config.yaml
d_shared_expert: 0
moe_layers: [1, 3, 5, 7]
init_std_router: 0.0323
lr_router: 0.00044
norm_eps: 1e-05
tie_word_embeddings: false
optimizer: "soap_variant"
learning_rate: 0.00716
max_grad_norm: 2.0
train_tokens: 1120000000
max_steps: 8545
dataset: "wikipedia_en"
Below are experts of layer 3 (counted from 0) of a mixture-of-experts language model. Rows are named router (the router's row for the expert), down (a neuron's output weights, with its number) and show model dimensions 128-255. Each number is 128 + 24 x the weight over its row's rms, rounded and kept within 0 to 255. Numbers have three digits each.
After each expert's rows: "raises" lists some tokens whose logits its average output raises strongly, later layers aside. This comes from a sample of Wikipedia text that the model never trained on.

# expert 11
router:133122117149175145139132127172134162120106131114090115159177112149149115135135134133125127109113114118098098106097079142112116139116134143100151117118125151201086117103123125092058132119131102177118141135115183102105115179133137109142087105138142134148106130130148146148119129118121128150050088107101148126104168141135138182133117170127137109152128152124159082147126129106137148117126
down0:121133139125152125138113112137132101088128173118119111144147112124160149133127099145148151149093144154124097121129121112200071152175102117189153118158111160121126139150122144185162112118141112151124132103123131093171111148138124176107113103110137121178151163141142122098108131104121111142152139160129151146110147135141100167110178148146121112109136130156130116133087108133144147129081
down1:127131135099125154112142167159135114144114128135094098111153131166130130121135106093110133109113116117121090114097107127153105119092134130151117156130112132165074160134159150116127130131079152145114149118131096133146130113160151194114094134103107084167124124153138120119147164093097095128113162119147140122133126152133126097103155132120137083137147123097087138174147114090122123153118
down2:124147126099091115129078091105137105116134121124085151106116133124107111124123117118122150089162137097121134138147169119080106114102109117142089112145096155109113154142128143096130088136104110157103127143132155127119089109151162153154149119177153170121090154136100122118174135107137110080080102140151121115118100125132144141175163157155126133138118133123145149097105144143124109086119
down3:172134156132154146114088177067130152146104133138132136141127116145075107166178142160161125145122121134111135142128144142122129122118126100094108121123119130145116169178100144111133130147100140159125145163098157122116131160053102171110144163176169165131128139155156147159159133127138154147168136149154138113121135108151103124149183152124115127139099119118168152144130128143142103121122
down4:132148160108145160100146164116112133119152139125111159123142130152138128158097197173188123141125142142154144109101114133164109153121138065131119154123156100169127094114130122192124138117125115118100092148162093134095129122157146146123127101145122125163143124122120140111156167151130123118134138111111140152138079143155147124114169159115121089080133151120160086125133126167119183102089
down5:152162176100180122128110119102107142118131103130109136143134152134133115140128107165122158129138122129105135129133136134123137144112157131136129129121110137120096149097150144137087107129136128112132140096160123092153158114109116097122099124124123090074078122107101083167100127091108136134127085127099120191119120085129155134131171108134096097137106127168118117154059120115124127112179
down6:129159122159091099144178082110139115162119186099170096123120131152132128131150124137114078152121112150061107162125140116105144109136121116093137100166121117141094151172079131161104106122149102112102147166160137179155098118099126117163131134123139120138164116108094138154118155112150113121115125141103093126130171147127105105119089138147118092116142154095156127137128178143132104112163
raises: ").", "ike", "iven"

# expert 1
router:129105119145117107146124111144140116092134137165069089136135166126112110163083096128130109151081184128109103144057101132138113118124129107154126128128148116140109141135124131120103119144092143094128098102112147144158136178138140119148150134137161122103120128127120157128101143109111172129089145147153141116201110148125143130117160160145170126124150093133156084090124141100113097145175
down0:107141146109137144093126120122157088081151145128148094104165087143099125146151096150134164117113124107132170129138113143129143068122128143136101151125097139114127147148128105118099080165141164118122099122141154160165143131117143134102134084170111097103131117115092146133110143175124092167156149176142103091158124084129152110113156138128105142111140155112118134158159116157141072128125
down1:107133167100131131118094163096137115129107121125198156130149106122077112158123164151091161141121132087139116128155094138148103116138156161113116124090112110115119097088102118138132135150118089101154134128157115134156101119133091098086151139167136116121107160119130090108147140190109130130160143124146135124109146134131137109088142136141110163074143124157148113135122126145152152122151
down2:150082102129114100138111122087109144159141105136166119140132113131114111123138125121144185100131099106142114158133101152110143135153120120123173153138131098118148120137133097119138161090122164106131130090162127100156157116110161070136133144086160152126119110134165173142138137108071102107107156130126066160111132124114169131099070125132128132165129133135143155145114089156134139115121
down3:132146151140143097123095087138114126132128117123133117114121115158127098093116122121140163089136144110150135116147175150093063109128115133147134169132127098168151061117176132108117149118066161146098108124148128129152158123169135118119104122098102155154117098147150103101128112085158127142106132114117083140115127147125121183140154113161114095127182134150174109098108131126164157144157
down4:145111165137139111160107112122119115125080139133105146120092169116162147125103129136169154129102122089191136136166130124134187190117121149121096158110147090106170102105171133121105144086121149148153126137105163116138125105114121125136140141112127145187125098135130119101166133126097126124105130144143085141154138118114106131149123185122125136126121138153123128114154081151163164109120
down5:172104124109128098138098105116134157094147108150084157114166156141136090104101154119099164130137116143116127137157135130109140142118146115080134109183121117123131135099144149099099093136091137133098117151167176121124127094113118117112123109145152141163185134164143162101142135127117124113137140110089169134105148135145105111088129130132133086141091126130139097136120112123119130121133
down6:178093108094135149067115132150151111143136134092099123142126128128114125149111168107157129097133107117140166113145083095121092127121159131101149094091149126143126110145117120110121133153123111083154111114177150155150164117116093108115110083164085079141121097105112146143147131119109137123162125127130148133107154105151140124115121130111114146134162120154177121140139149089112116120137
raises: " his", " the", " order", " that"

# expert 19
router:108136101142164108168093121149163153120113140159120128151130114123187133100108086153139114122089157147170092111100095141159096110154121130124138092122111120132100118120120081120103177103166148130156065128122100138149136142147138112161148118131140109130130136123123156128109134061082135119078116141146195148100115145131150158162144171089171123111161154158139126106142175112126141110126
down0:123132083129126109158116165109138083092118095110158148104186110146131104144158132118147126111144124110113162145141112105145135164088122072154118096137117140138100147087103137155149144085091083082164109115175158127111084127140131140098110148163115136138105134140129109170087137163171138128122116132122104134119092147106139128148095106134162127121129114127114133191114117129110162098136
down1:104086135099149120157145119149120149138161138139116081160107131105136125126136158165098129127142063175165118144139139158162153132112097142085146111131119141119150093118111105177147137120141157089142110129116083160172136130135083144109127115143134112105122137091105114095127199136110161087137079131089163116137165113159122113140084160124139136142119152119108124142140106083135121129084
down2:122130060151139106090109164114148148117121156095092115114142116138146128154121135146105076145149119163165110139121131155138142111131173132108152132102099158125102129132144151110112124096135116135099113112089073074144130089181077101114141165157161141131100126155138123121130117096123138122093144142182156147127160114097144122143125130106153113136154140139082117144109136118145128129110
down3:173110144099133077132112145136079147066099141146156138166079175143108134132117152095175116125082156108114171110121167119081110176125124118101152135163130181115080129107152108129139089133127119132129173125161100145117096085147143132110134169115113136122132115167098122096106070124140144135152159084122097165123084114117172108171135116183122167128158084131093152156109124121119148129101
down4:163070100110120090166120096181151133106136109170151181117134141097116070173129122162148160101136111158122132133120108141110134137116149157140125129125119112093083104159133129145098130127108164092162073144095100135106144149105116121105135113135117036104138125100094090105135132143148101136134156139180122157134132125167120096139083162166146115096157132141157133127134113177095113138116
down5:108083163110178151154108124140108134168142097128113144142093131089095122135140150123112156120186101094122135118128119131104102101103136132121102196087108140122128115089127131161123143105126091104100144135141151088136155117111153121104078090125125135171104105114167096102156140150117158131132166123103151106159125128152129149160107099151170119160144095132117148157148122168099142110115
down6:127094108168142092139136138112104086112112133150157119109155160123149123170101142121164117130107110163113107138130124096117112131128128139127129139162159175120080166117127075134120154116072127152137126134150091107116143127104167116145133109143116146131084126141138118128100091147130122159197146155110137093131125092137079102135101141179116140130158165114116108127098146114112114117098
raises: " They", " After", " This", " In", " There", " These"

# expert 5
router:087138137123108171158134129164115158111102112147110085156155108126103105178136127121115114107131094151074169121140131137160137147161139090144174132102130102108112138124113127134144105142173133108112093135082162145138121132141112129148165113137153135129122100120077151164135110153131131139111106134145144182141119104117166084101105143102127136144108104137152097101093122096171149149151
down0:138138141162157107144118098150178088134151119162117151129126124123144147106119144144114089128122129107145163129182121110109099122114153129143127163140128114125158119154137126104133124096131119146173115117108160126160165134151130142144145127071157165144113143130101155143169122098129160122108162142134145117165123140169100163121131139162106113117156139143158113146126143135085100155178
down1:171118161108182159151101108136145137111122077173145150144106166114078160182081071151169113140088131126099097140107121112152107157172105138098130126107110140171131133143160118113102129177119119125141176136170165201115147152123122159201141125143147113148128124141064135093129127121138123117109161145134137109141127114136110111116126144147126106126103066143133107120084139109120137126170
down2:093147153127106131141150122124124139123125098095092150135105139129138119132121129163148101128128103092151123115140076118121122165083151120126147113084113147110122133126119127103073099130097093139083116124126179093145124133117156168132122135115117104154146173133097154146122129167111104128110139118129108176167088153143119139131086133121138143118113085114131154105140134130136091179152
down3:128130123150134144152123147146143138119161120114129128151166102112113110154143120118152137128150084148154099123086153097111127125148175135133098137122129129156093107105090106136102190121145125144163121076106150149129137150113135147127117129170106170095126145125106146137151130077113132122126067171117108069207134139129095074085122107130119150141110078140133124145122125151101116118131
down4:143147162147118155135129132137120154116123101097151080107125166107130163123154110123102171147128116144132114143152125146157139130154142119109151161144118117108134089178126128180105129133180132118101121078126160089140131126155117163125126137103112149109127084175097084120137139133140120153121134125100149136126127139152154141130140129131141109136144097120157139084110133133118163131092
down5:147112105119136126095060122143124136101129138153139139092090111095165100148116113102146126171118114112126123130138171158122108141102165121101136135150116096126154170109138129093132106120092066115164136053106109160076145135131124157144152168100153128123124084137182090119148141106117128105132154115103129069135126093095127162135114141123145174105158124122086129142123144139141121107121
down6:124130158154111132103136108131157167144151101126133095112145123115124130132155103121138148141152155136103076162117115111133147156100148103116138141130127126113111152130122161111146099133141180142156150122156115118177132128085146171129138142110149094129132148173122062157118137177162162152133092165064086113166123082125169137174071131136162184126135156135154108117118132133131132162078
raises: "n", "to", "in", "com", "d", "sp"

# expert 21
router:097109120108136113155126159168129172102133131124120112129118095160135153144114164175116121079124110141120137127163126128189109161118116136127145121144153104170115134080118107126132169125087138149131123100114120127126084163136123089208085124128110110126135115141142127116153150093105148148112111145109106099134122171125133117136109155090127117127108076140113140130146104146150167127131
down0:122112142176158120123132120123118120135130132184090120113128128191176112068114132124136161125122143133134128110137129132127129163142096100134110128134125100108125107132143126086117174163123108122146104105090073086105154104151126116108140097151111171147107137128123115175120163098102119116088094153073163129111158116129114133143104122090118125149118108143094112189151098070109153138102
down1:125159096089147119122142158146146114144180088121140111144091129149141093148130159122141128112154129129102123133118153167116105137133097153118123115075104120137131150130110114146154153100144132150099115104107151108124185173115116113118175117137126110140131119189120154135153116132182137123107118178146146128150089129103132177203119147129152122149124162154113125119088106146120156146099
down2:129121164104120143138145124096110144195138117076117125145101129194140164114106144133106094130179092098161121123106092142124082098114114077143117124138112148159124128148168131157139113110115140122110135131160128118131165143154165105134049141132131077117117122083097121135113131116163102116116118160119104138130124123121125139120098106145146145143143127108141100188151102157108129150099
down3:120150137098135149079123170130135149116089121117107099082141133132161138146173119103149116134196125147122114147115143112157153126136113119084129115173123098137154137145103136128155156162152153140113109125127174099134118196115102168127123113152127146099119125136182111128146117094133174072127138138131146125121151082117165142146111141149131093103112106095123107133138136089100126103159
down4:142116123136134128105159079136114121132117118135172122127136124144146140140123122097123130143151124081119141131130186128116134142134120126128102121115119123145124167115091128154108138153112122123141123124104151134119119123116084125138092134116056120055119091126125123155112096160154100161151142158169114114137148137125174139087141061148164119122141172104142137114129122161123135126114
down5:143143129118159158153139121137137090108096160112131120095135142096087138097158139150154124138119156121162093158141130133070150089107116136084123133141140113133134095111092140084120123104140133072105145127128077123153133102136125102096134146137107159149136133140108173115120153150126107104096084093156150119093149186158115150114104100112087133106156130139153100153126131145163094166160
down6:157145148111099124121172085131103147155135161169143118179090133129110095136119111155090139134097134088093128127105115144121123148132105128087122145114133078142142198135170129155169129129101141081110167148138124183128096147129112125156078124112113180154116109085144134140160111150126174129129163150151149101163130139162157125136114120117165174175102129169140143148124137112128148101118
raises: " as", "\n", " Years"

# expert 17
router:102130134128104103178131118081137140151107133152117109169118075156098142152090151107155154139088151122109098114116147120114137146110118118130173088144151135148084163119142144134090153165114129134123127123105151148107165157154121105145192148142134129120142113112142110136117136121090184126076123167077191098165122164105142162122144105130099121148133140138104091118107166125129112128132
down0:120118111130125128099135143101113130111104098117109164103144116101104121122110126150138141166162137111144107126120091109109135105161113123131124153089161129138157136144116164153142119098124138154118129122106115112133155171133152147072108122159070132099126149139165126101139154153105138070133113098131126126135130137145163136126121127154133144118092145136123099155131174120139126145138
down1:118154116150116121138129132124088120103150135144113143124102156190127146118074171131069101122159166128137151069130182097122099164122136094111114135171139118112093155105105105150143097131085108146161127117121156114143127122120101100104109158131161171121112131123149095103153119121102129179128118146133138134130097124152148085135169082132152128136154124099153103116156092127129123115130
down2:107139103122138113120079171102102099140132114105127175105085145175094138167124155135108181124168111124135133146111143099138112156148111093116123128149103149132128091149129139162124148154143172127135120124170112146130158110114121125104152099114139120124127121126119086152096092118125106133120182118100084161113183156152115122150105152175140130160114109148107146128117124152116163127148
down3:158142135120159199124095110096108142096123158114140148057135114096121119127123140121137162151149107134159120128121092133114143143136146139086138128107147112124159091121146070164140119099113103139108142140145120111212110080124151074123082140131129166147111125123126118140111139101110165138158193142135122116098127104143137139126163149090087097121138123144152149148132123116117133076124
down4:119133164112127121101145152090118114102134092134103131103139127151137115135133125151100131110140048122152110110154102126118173110128073123170145128148080127132095154142155157128080092125156130171115118097107164126096105122130132115117114133087141166130123144120113153136105123103136133129089128123070135108155133162164098163156085177119142132126131126108098087122132126123127127117163
down5:130173119135156150179157147157097138127139172143137190115147125131121141101143117167113120152096120177155114132147125121113103150134178121155135110127108128092124159130105173108129115130068118093112136143156096130129149145092102127080119092161125113112123158108126118151088091099144111111156114158114113137124131098131144114094115103132159116135117125128124198148142071151160110147106
down6:118114145106123056162124159103127101121072148132136172100122145135099155115162128157102123143135096101135120123123108107142123080145136143074126119125133126147141132167118143137151161096124088129152074186124136138134114150162134145149095113131136135107105087147135178135135149185117157178106113090124100108109134165144151111134101114121151158138118132147144111150100134129116162162130
raises: "\n", "|", "===", "-", "==", "===="

# expert 25
router:138130112151101144158130164164113107087131126122101096147139118103129152109116176114119165108127120173117149112133090092150128129135101138100137118141091127183125119140138137107134119153141122133099131131108181179096063125145078097110122119120122122115135181160135152150117106140124135152122162133130090152155105098141154144158138138148114121101152129129130108099149145114166106125096
down0:099128148139182124102075089156164138138126145118134134150091130116163153081153114122125142087149118140105096144143154137099064170103109100121112114104144177148120134125129114118061124123117163129152136130116173127099128066077094087097160141146092138117126149156147137097141105115111148084130111129101163166121126116084121108084119107119150173138131146128127161140154158135116163100153
down1:148115120112115107145086122157173153178133141115099113160138159123068152134155133104137151141099095151137115130098115124131131144099078113152141119171115118136098153152120150144145104163112137130125129069145151115147141102149122183170082152151113180112134132111123095135145091107114163119134153090118126109099137126135130132170137166133098122117142115184149128121117155130132149073139
down2:182128077147152102121131133124152130132143142143109133114136142132186102103116091172083150117118139129127138123109103138122095100140113133079128120100151184141084113155108133092144120142127160128172152136145142121121172126145110116045140107175130111144153130116161121126136158123098134135144142134152144094123114136108142141118101126130135120119126106153115127132108090133145146097135
down3:113109158089151154156148139119108097117111141124112149093132118102122123133114104144137118143137109132139133120100133102171116110112117103138126102101113104100158138119095119099167150157085139079152175166156122086140138140111108134118090140159158170142100096112072098156161079163153138106146139110134122113160115094137096162102160121137125113107093145096136139158135163181162132126123
down4:155085126099134101157148111152097130125144126129095103141095141111112122132134157146163152137139146113114150098147153103128128092113101082102130163093114150149111134055139100143142156148120157090138141164137155159108135145114137094148149077083124133136154089176117131171053091118115130184149109163131135149093165118108146142098108122077127128135124130114147103143116132174170106154135
down5:112098104130110159113144090099119119129122123096122198100159135140130160102098148139162115116162156128152138117129109093134099143166104114102166142090111110122098159088131120121138152156075105138075144140128141100161114107107096113106117121160122129159125174121144140105123089142121152132135081124168134118137119154165140102180152126111119105101138129112153152124116104130160145148113
down6:144113134146149128158146101148140109128179163086049155113119118177109121186108118142111127168143152123094111104100126147112169103135139142130133150136137109116110167107093127112144095133142121123157100113123080153123148147137166139110145110136125124115135120104133078119084080103135132151136123117105106129126156122121135111130134159192177103155115130132115165135142115115122132109122
raises: "us", "an", "in", "ass", "ut", "oss"

# expert 16
router:053117124144144132142086121133105154141096132118125125143148113083142133085141133126134112148152103165124101107146086101122125133140140072165132104105113121123098138121128105064093157105122100142137105161124121123115064146126102138154117128120158119114092123140141121131140133141107123073119104134129136123124146144123136130111151133114155137118178157107140103189150175116132132126129
down16:186127114166123106121125141122125154142127159111128116134102138174129114135146152157123173148166166091070095138103123138160163108101111210139138114172154134108129110173143123106130131129184127135094188175173143149136144125112101151147146155099088109108077125147150143149136152162135115042160162111134115131131163189121089130189167132137142101135113147133100128143161132153126149139087
down17:143126088110121153146167125169116146151139160109099104096086145082087130132167109154137111153140179137145136140133098115108152101142159107194143151113108159131098149123143190122153109151171125113136105134144198135109111121110071111118126144136116141104138144131112146126106137115129127145115140147140151173138131125158140142162136147163105145109108117096141141120098141141112108107130
down18:150165166111159120143125102204150122122138134116102102131134115147191166148095149131152082132103108118141106090115117130086078091128115125073101148132128120112129090114137131143146144148119142092136147136140146130133133162160121111135139150140125080143099136116096099127118182175131108131094128120151176115093103170144131175143140121118095140108142132115100111100112104171146099145100
down19:127141105116142171104148156098128161119137162117104106121123113097139126101126084112113121118113127067125117118163121133118123146150063154151106104133119117134116160133097119136143170118070116098164112126161098089127144121127118135073121165125116155115143128119156100114136131107169129105126157120120104168156116135086146102106174073113122078148119171167137143128138166136128161212177
down20:136148166122134102148168113136141136127104130159092167121101165127142110132182122135065071118107140077170101098085137103125151097109127157128165112142110109131128146138115181088137148135107130126142128082108162106193128138136134166137105186136138129123132102108150135135098139148124127122132114129155103131161125119123118124165172144134112137148113120145155154102113125112096108111125
down21:101159155096129109119171121096135073125129114159142136127122103119139126109132154142115157159109131130108122093120130100176176150125070112164165093119128105131141147139150092146085148076107156115116118132153147143136144127154115125122152130111119140117122125109131107100128094112103129071123118163135109118082108135133129109096169129141088156131154109157109130086152091114137106121067
down22:166123119129127111139133126123122142159121164121125144135094133155171128103139175156114139106132123184137122126163099098138151127092128106110159142133156131086139125100089081128120128127130145148111087094119106128133149157135156093129127119158109121142128112125175150131108153093158099127144143128102131077101111106139169108116132084141076093107175152118155163121175109118134145132150
raises: "eat", "ass", "ales", "oli", "ols", "asi"

# expert 24
router:093105118120112138149084116148161143123125166131114076186111109141120124151132144141165138128087150117108139086171112146149135115109098126103094108140108095104112088147117131147121139120129121114124098129099179103165113146132124152137136151126156093122127159115121136135143105106112116110111105165116160122144170130107198140146154186136157131168127133139176124098116143112128113145111
down0:118108149084139125137125128143121140130116083135169093112147074104119142112138072077106108131117158149114111132119113139076101080115126151133112107143137141109125134160117112198153118188117165120100109119149124135107128124114133141149126192128128120154128157091117085110132125115163143176096122099102126127191122156151144117125094129124118115127102108131131108083147117124138098118144
down1:137157155144169109121131135149155108130148123120169158140110148141098129101104152144133150112142161151147118156106139153147168126115099113081083151143167142138110140152114147091136161159119190114194187162115125088134123132167099094155143113150082097138123128168142093162141173125139136136146103117117173139111108125127102141119159119141137112143130131161140064114104128083158064109085
down2:116125143110125117143073146114140094142072129129129147171109111122136116123147105143105130134099143146176120086117079088107129152168127140153094097123109184114151108128119159107129083161125126183152157120091144102145114106126160103147161137142129098150144120145140116111155150077124155114169078175127149095124153127128118106124144142104140156142124146125111130163115132099111130086146
down3:103117136143136098133142137146112120093134084101107149129183164147120099116121173129148106164165149111128139120081137170137132096172137124116136142132104151108118156159123122127080131105131165096157151142121133127163095114122090161173063115152062112150069174124133161165161110126118114143138132131094106131126095079124141143084129118105125105142160110101105132138112157115113133096108
down4:131101123136146151108131110141154077140135127124126128137102160139152142132162088113079129107171127127143123159163135121121152106122145128118147144115125168166123093169106105121103087120126147150122176153121124135123157146137123099164134142107126117139119149115135138118090149124110100120143179145142172123091150148127105117121097117123126154111121135096145134135148125120101148087173
down5:127148139081142089163114131153098131134110117112157153125143174132099149171113186163180127189093143139113127129130149147137154138123128155109148147119138153145123121124143119093085162163129104156150110143118175149172091157143124104077127144124139135165125108149154169151147106150079099155118110135137098144159148123156095128185086147133111147133172105108121138122131146166139127093125
down6:102112127098059078126144094151074134084147133148143181136122109150166102139098167110111184161111136114125105117127175115143110126101137122164123077115125125101184118146106130101163118160149158141110138132146131125120140111093113094151124099118146125120108108099093174113048116120123084125144148134139141143133116152122173109128148121127107113125099135145108097106125154142111132135108
raises: " though", " as", " among", " along", " especially", " with"

# expert 20
router:129141118153127104132066125141165114149160116110087112149132085171131098103128124100107116175075108150128123112109099089123102157156125119136120136139140149131098142107155145106110155105131145118171110155113179138124101168102080108116116100135119147129070138151159132139125110149066113169163116122122114126122115175108130098111123158147127108130192154152117103141080155101169142144103
down0:165134138083131174103131133171170116136145145120111126089127171165110093164137116134122141137168111142175168150127127122128110140131132145123124158132109118083135119132064170096125098126128127141101125146098151111112097130126135087109142133119138097136138162128135174142189157154102177103136110167166144154106135115137129116137113154150151153145135142117110125149105177191125098138068
down1:098159132132152130157123129109111121201129125123112135106116136143136141148123087102172122117122149119162115084129125163165087095141160116143103141111117133110090089141087155154105128123113150134133144100156130139139138161087103124133150125120110180121162105144134110139124136111117152146145147115116093150145150125135124138114102138128152124094095137117134115131078114080128151161137
down2:107072135090152157152132112144097121153090120120115114150171127136143093103151100113150122127171135146116079155097134084125129120123123123144139131158157100117130095121138181109091086151102127155119128151131122148093120153094155093135152141161120148103135146117099147159135106139140123088107152097131165099116167139132103160115117088154139099143112146146162101150137104141098116127145
down3:163157110087107125139103134162131146148190102112140132110133136132148096149070150105111097117110141094126101150128103125125135108132146120133104171120151101102134103165173134153159078151101130150144096084148170125132136156151137150112107137112092121114121110118077078145139122141171085128137169102141139109108134143091101172160107162114155121102171129156109115119125139120128097183139
down4:099100152141120138155095150124114147122137108160107149101165112144106133132125147074124152144137133117110151102105151086091105122146072136161136101145150122098133145119123105078124128184091094133160150119128121145145150091129098151121087134126162134128128111131146133130180101116153155124161135097128122136096172078110106121161114127122127122134157106150178140144090172146137151155079
down5:146163146103116100133141125139107115135118116082145098147104130103141102162118145125133110128135186138088100146168144101160130125081119112149148116107147140175117098110107120149123127137092151094115153139113155107122103119114106150131091124134131118102094121096124133127195185160112141103141138171116120108141112142121095138105128169103127155118161172110093128110139141138108115090140
down6:116117165119109102162173094097156128141115117124125126152155137109120143119137128147101062117153131142118105170121126121126141103149105155098111123100139138156163083171103128138106125103180143112114104145125082111135136146124114082106192131150135123147142153149127152097126085092138141118131081102117118117121156088119126179152142166134155107115104159165104152178121185107159146104087
raises: "anda", " before", " at"

# expert 13
router:121123101142119104161096147116146144112142157106083143151146095123121104103107139121110140133102171137087120112105110157132120137106126119178154087121155122155135109166102118134165148108131146103161092118102184126150124149109141077138168119128145082154139149102119167132144135167119170137075109125134104127203143131162143156077123124114157150140122132141174129125079155101114135143180
down0:105175151104148102153123157106147132105105104149127103159146088158079155105133151140132147118182145136112138157130107141086095097099124094109191081122097105128167096142111146186135131170115129115136160121135139130154155168126160107104096113119125162143107158175176134131126141125132139116155168127100120114106134134129124120160144158142099086165117088125123142141128130143112113171144
down1:155077105150141130190113158070159113124109129100125124115141099150138112134159112097132153127168122114147124136121124165109111137110127103126133146139171120125144122140177093170085116122126102116112153129128158120158136162135101123123103136136130142139132137125163188119142128134100115119135107091094137123154112161158118118138118146131148118077104144186115131115130143186146119116090
down2:109114112095113113109106094144151144149159149080092119164133128177173149158109103120097148091083127096131129061168127184148088098138136135149092097107139136101072177092122132110146139135087126074139116162119121098092087134124111130173129130126146119184112142176130131104119115141139119123122085151082157128138144123090116142132146081122118130144106130158143129116147162120104086145121
down3:093183087182112154119099127139132178150141141115102077125160139109171148178141127112130140160150144145126128122147095099084128146114120144136100142137117126174128129124115108080153142160139150085114130163132138132122107122150138107109112136165109112161120159117104135109067150094106167140131138114160131145160155133155054114084134115145128104143091162140100104129147143131081134161115
down4:160149089148132144150125167086143116128121138137153111101121105107142111099130076141124148136151123165134119101128125107155154144064114104116149085099121123139136128174133153145114129158125114168095108121166132081172135124106108140130166109151108097112095131123158166134144137163109103114131112092123118126118155118105151147114171162115165075152106117143124102131113179076172131124136
down5:100143165129173131107148113122140130138144113120090152108128099118082091138130097121128135127155161129164117167148113121148143123139134153123109154139152119094139114103103159123126126093123104121144090114115110189123118121102142142135091112133118098079097133124120161086155099143124095124126103126150136152175128127129091134125097095105118129149109146140189147143112144113127151147147
down6:088147141138126135173145117099109133139121127150141117152129116117103146148141090130130149083165146126102136115123137099173117166133134129088147148162130103104158106128164100153097114129108104118178170178124141139140147095114119181098108122100125151096098118084114092159150077136126103129117102145102153094132127066138152160155134090097176118118091122093123156114112148173155109112117
raises: "s", "e", " his", "g", "m"

# expert 14
router:129167126116145113155155135202157131156123148104125140155134123176104107149163118149142129103134110127105118081138161126167126138158135155129165115129110158139123085073087159096100127073115126145149135163138124122130136124179146114177109099103145134145102150140153115123150102145108160145082144132158094096133137154076107174111125137103156123143192103167140118112140158134138109108099
down0:138131113133125151151116150087142097120147101122146113158090136137122126134093139129147086130151173149161130137094105117106119152091151140117151097122125154134104157134103083125133097137101087131131144145076191147157101158086114107131137113115100174083119105179106160139110127108106155130118109116119164126144098131102089075167129165125201164093123120104165169106194132124131111114140
down1:122137127104144109144160102090160085103106116122084142122117170104132104116120123131106145119129139131126125163114136100113136132134098121125078169124129121126120128155177137119097113089138133097111119105137105147162109149130122108156110138095101154121098123125121131078111113134157090116124078129132128113148087171114121083096169140154112139178069151099140112132129131120113070175076
down2:155128119164151120107169110144107144128150131098128124142097133148129096141125173096164126152166127143119172160074129148163165099104125162085112142158145095081104111117137127147156096132116110110118143099107154101105160181183089138109118136140103110105140131105133128124121069160148131160132130156103095147087140138157117121123114142144113161101107141128117142128131117112148169140151
down3:145130089113129087115084101102126122136146131106126108093133111112099142114156147161117107134126112152160096144126137139145123125153091131117137074159118108085126127133110112178120119129121134141163110094133136104116136127155119139122129162153154137145129102133117125084104150134116078136094106147102150130167126110134133198147142124083107121097172125107134128160153040119123140087086
down4:149197131148132110101125157128110089156164096076126120122098142137107096112138106129111136097185111149154115120121102160151171157099124121126124103124132128119149146128149101142145121156182124125094113131095086120140158108127133089137119150131135105109137124091138161108112174153125161120140132138135137119099117111107123147153146163150121135113111129139142160145147068133136137124147
down5:129127099151135105125111142109130119092142096157120162148133143121104134079174134150116182136150161138151132098105143092118096107131149141112099107163123149141114167149108095107109119119079118139133152107151139105154150134133104106136184062088127122151138100103139150128163171133108124112066109149121131111121143140142126132118144142120066166131108136130136135083086142099122111103142
down6:139103147086153118121134075131109124149092112083131126144156106143137109139129123197127125144136113130117116148116128112100149144123132140148142113111158195135129140140167118146132113086129174134102130138130177137112153153112076165141141122170127157141115126089122104151111120166126088143127164119121155138150151107127164098170169147135181111124143150123123131143137124101118104100092
raises: "ak", "anda", "asing", "and", "un", "amb"